From a checkpoint of a small mixture-of-experts model trained on Wikipedia.
Experts: 24 experts in each of 7 layers, a softmax router.
Training: a variant of SOAP for the experts, 321M tokens.
Below are experts of layer 4 (counted from 0) of a mixture-of-experts language model. Rows are named gate (a neuron's input weights, with its number), up (a neuron's input weights, with its number), down (a neuron's output weights, with its number) and show model dimensions 0-63. Each number is 128 + 24 x the weight over its row's rms, rounded and kept within 0 to 255.
Before each expert's rows: a language model's description of what the expert responds to; "raises" lists some tokens whose logits its average output raises strongly, later layers aside. This comes from a sample of Wikipedia text that the model never trained on.

# expert 14
Description: Past participles and -ed, -ing or -er endings, such as played, released, held, Film-ing, travel-led, often after was or were.
raises: " in", " on", ",", " and", "."
gate1 [154 143 130 116 125 157  93 109 149 123 135 111 119 156 137 140  82 133 131 149 102 136 119 168  97 123 138 124 140 119 128 175 131 149 131 172 135 134  98 134 147  95 113 153 139 149 147 114 119 196 133 143 125 110 155 147 124 140 162  88 110 122 205 110]
up1 [110 135 113 139 127 123 152 165  95 103 120 117 151 146 128 136 158 111 155 168 146 175 155 113 139  72 107 116  88 115 133 146 132 116 120 157 159 161 140 109 123 135 195 136 123  80 118 160  97 108 155  81 157 123 130 113 153 125 132 115 122 155 116 144]
down1 [144 106 103 122 129 128 133 139 144 163 160 153 127 105 152 126 172  82 111 108 140 135 125 128 125 140  92 138 109  98 128 133 169 133 161 113 116 125 127 112 132 150 170 118 117 120 120 111 116 110 152 157 105 120 159 132 123 123 121  85 133 129 112 137]

# expert 20
Description: Word pieces forming adjective endings like -ical, -al, -ial and inner syllables of place or science names: orpha-na-ges, homeo-sta-tic.
raises: "s", "y", "en"
gate1 [115 140 131 100 117 148 135 109 177 128  96  98 123 125 170 170 182 126 151 134 133  95 140 113  99 160 148 101 108 139 118 125 101 108 175 121 162 155 122 119 137 129 126 140 184  72 143  93 151 140 140  89 106 134 148 142 117 133 160 101 116 119 179 109]
up1 [107 167 107 117 159  84 115 178 149 110 135  90 148 169 156 109 135 118 136 145 134 161 137 116 149 157 135  89 140 143 131  90 155  89 137 152 174 156 185 167 107 113 129  96 148 123 174 130 117 123 165 140 131 144 122 137 129 121 131  92 147 126 120 135]
down1 [125 111 125 132 114 163 123 147 116 153 125 143 139 122 122 151 152 107 128 122  99 145 136  98 102 113 122 119  85 110 120 138 123 139 105 145  98 124 129 172 134 139 145 138 129 107 140 171 121 143 134 144 141  94 139 121 112 170  92 113  96 136 112 160]

# expert 16
Description: Nouns after the, of or a, especially war, season, League, University, remainder, World in World War, and part.
raises: ";", ",", " and", ":", " (", " of"
gate4 [106 123 143  95 109 130 150 156 119 142 108  84 122  75  88 131 131 147 145 105 175 146 149 107 108 138 119 120 119 167 143 130 110 175 116  96 143 102 124 172  95 150 136 111 121 133 117 119 116 125 127 121 125 109 107 149 143  86 141 135 140 150 144 130]
up4 [159 107 146 111 146 166 129 176 118 113 147 146 119 133  97 100 115 158 136 116 121 160 134 156 142 128 125  99 102 132 121 133 152 151 121 140 164 162 115 110 135 157 152 125 131 139 129 117 119 169 172  86 144 135 140 131 201 151 126 126 101 146  83 118]
down4 [120 130 136  80 120 142 112 148 125 126 106 143 127 145 174 147 120 152 125  80 112 128 123 152  92 144 150 127 104 134 100  77 127 142 110 134 104 120  79 140 136 154 111 118 142  96 151 114 147 124 137 137 127 160  93 129 122  86 111 154 101 151 170 134]

# expert 6
Description: Capitalized first names and opening pieces of proper names, often after a pipe or dash in lists and tables: Peter, Mark, Warren, Bat-avia.
raises: ".", "-", "s", ",", " and", "=="
gate4 [138 119 151 115 129 119 143 105 138 162 126 120 124 103  92  88 126 186 103 103 206 123 169  87 138 153 129 135  97 123 155 134 139 173 118 125 139  97 141 139  86 120 103  82 131 153 128  99 118 128 100 132 105 109  95 150 156 106 144 114 127  78 142 140]
up4 [146 133 149  93 170 112 148 138 116  89 150 158  99 123 100 131 101 132 162 110  96 123 142 161 135  92 155 145 131 115 159 152 145 148 131 142 159 150 148 142 141 150 158  98 158 148 153  97 102 178 156 113 140 162 118 119 181 139 114 133  99 107  90 127]
down4 [116 110 130 119  91 119 106 130 147 146 116 117 141 150 105 113 164 136 151 127  82 114  81 154 155 133 139  84 102 141 113 136 114 134 110 118 110  69 148 131 100 133 103  91 111  95 123 134 175  92 129 143 143 103  87 123 136 121 119 137 109 132 100 150]

# expert 13
Description: Prepositions after nouns and verbs in running prose, such as in, of, to, for, on, at, by, and up in up to.
raises: " the", " his", " her", " this", " their", " a"
gate0 [113 138 136 161 140 143 153 116 137 152 146 141 148 106 151 127  88 114 131 141 129 119 147 127 114 136 106 146 147 148  98 115 131 128 107 120 158  45 130 115 141 127 124 124 130 142 142 130 154 131 128  67  95 113 165  67  94 128 148 149 109 127 122 154]
up0 [ 88 149 128 113  87 135  73 146 124 134 109 113 129 126 140 128 143 137  93 154  84  96 120 120 151 118 104 140 125 136 111 112 109 154 134 114 138 102  84 122 121 104 129 131 134 150 130 101 126 118 116  99 122 133 120 148 125 165  97 183 119 162 118 132]
down0 [192 117 158 109 150 109 121 193 120  87 160 126 104 109 138 140 133 137 168 116  88 114 111 113 117  85 124 103  78 136 131 118 117 154 111 148  94  91  93 137 153  87 171 132 147 140  87 187  94 138 118 137  97 136 107 147 121  81 147 110 119 162  82 152]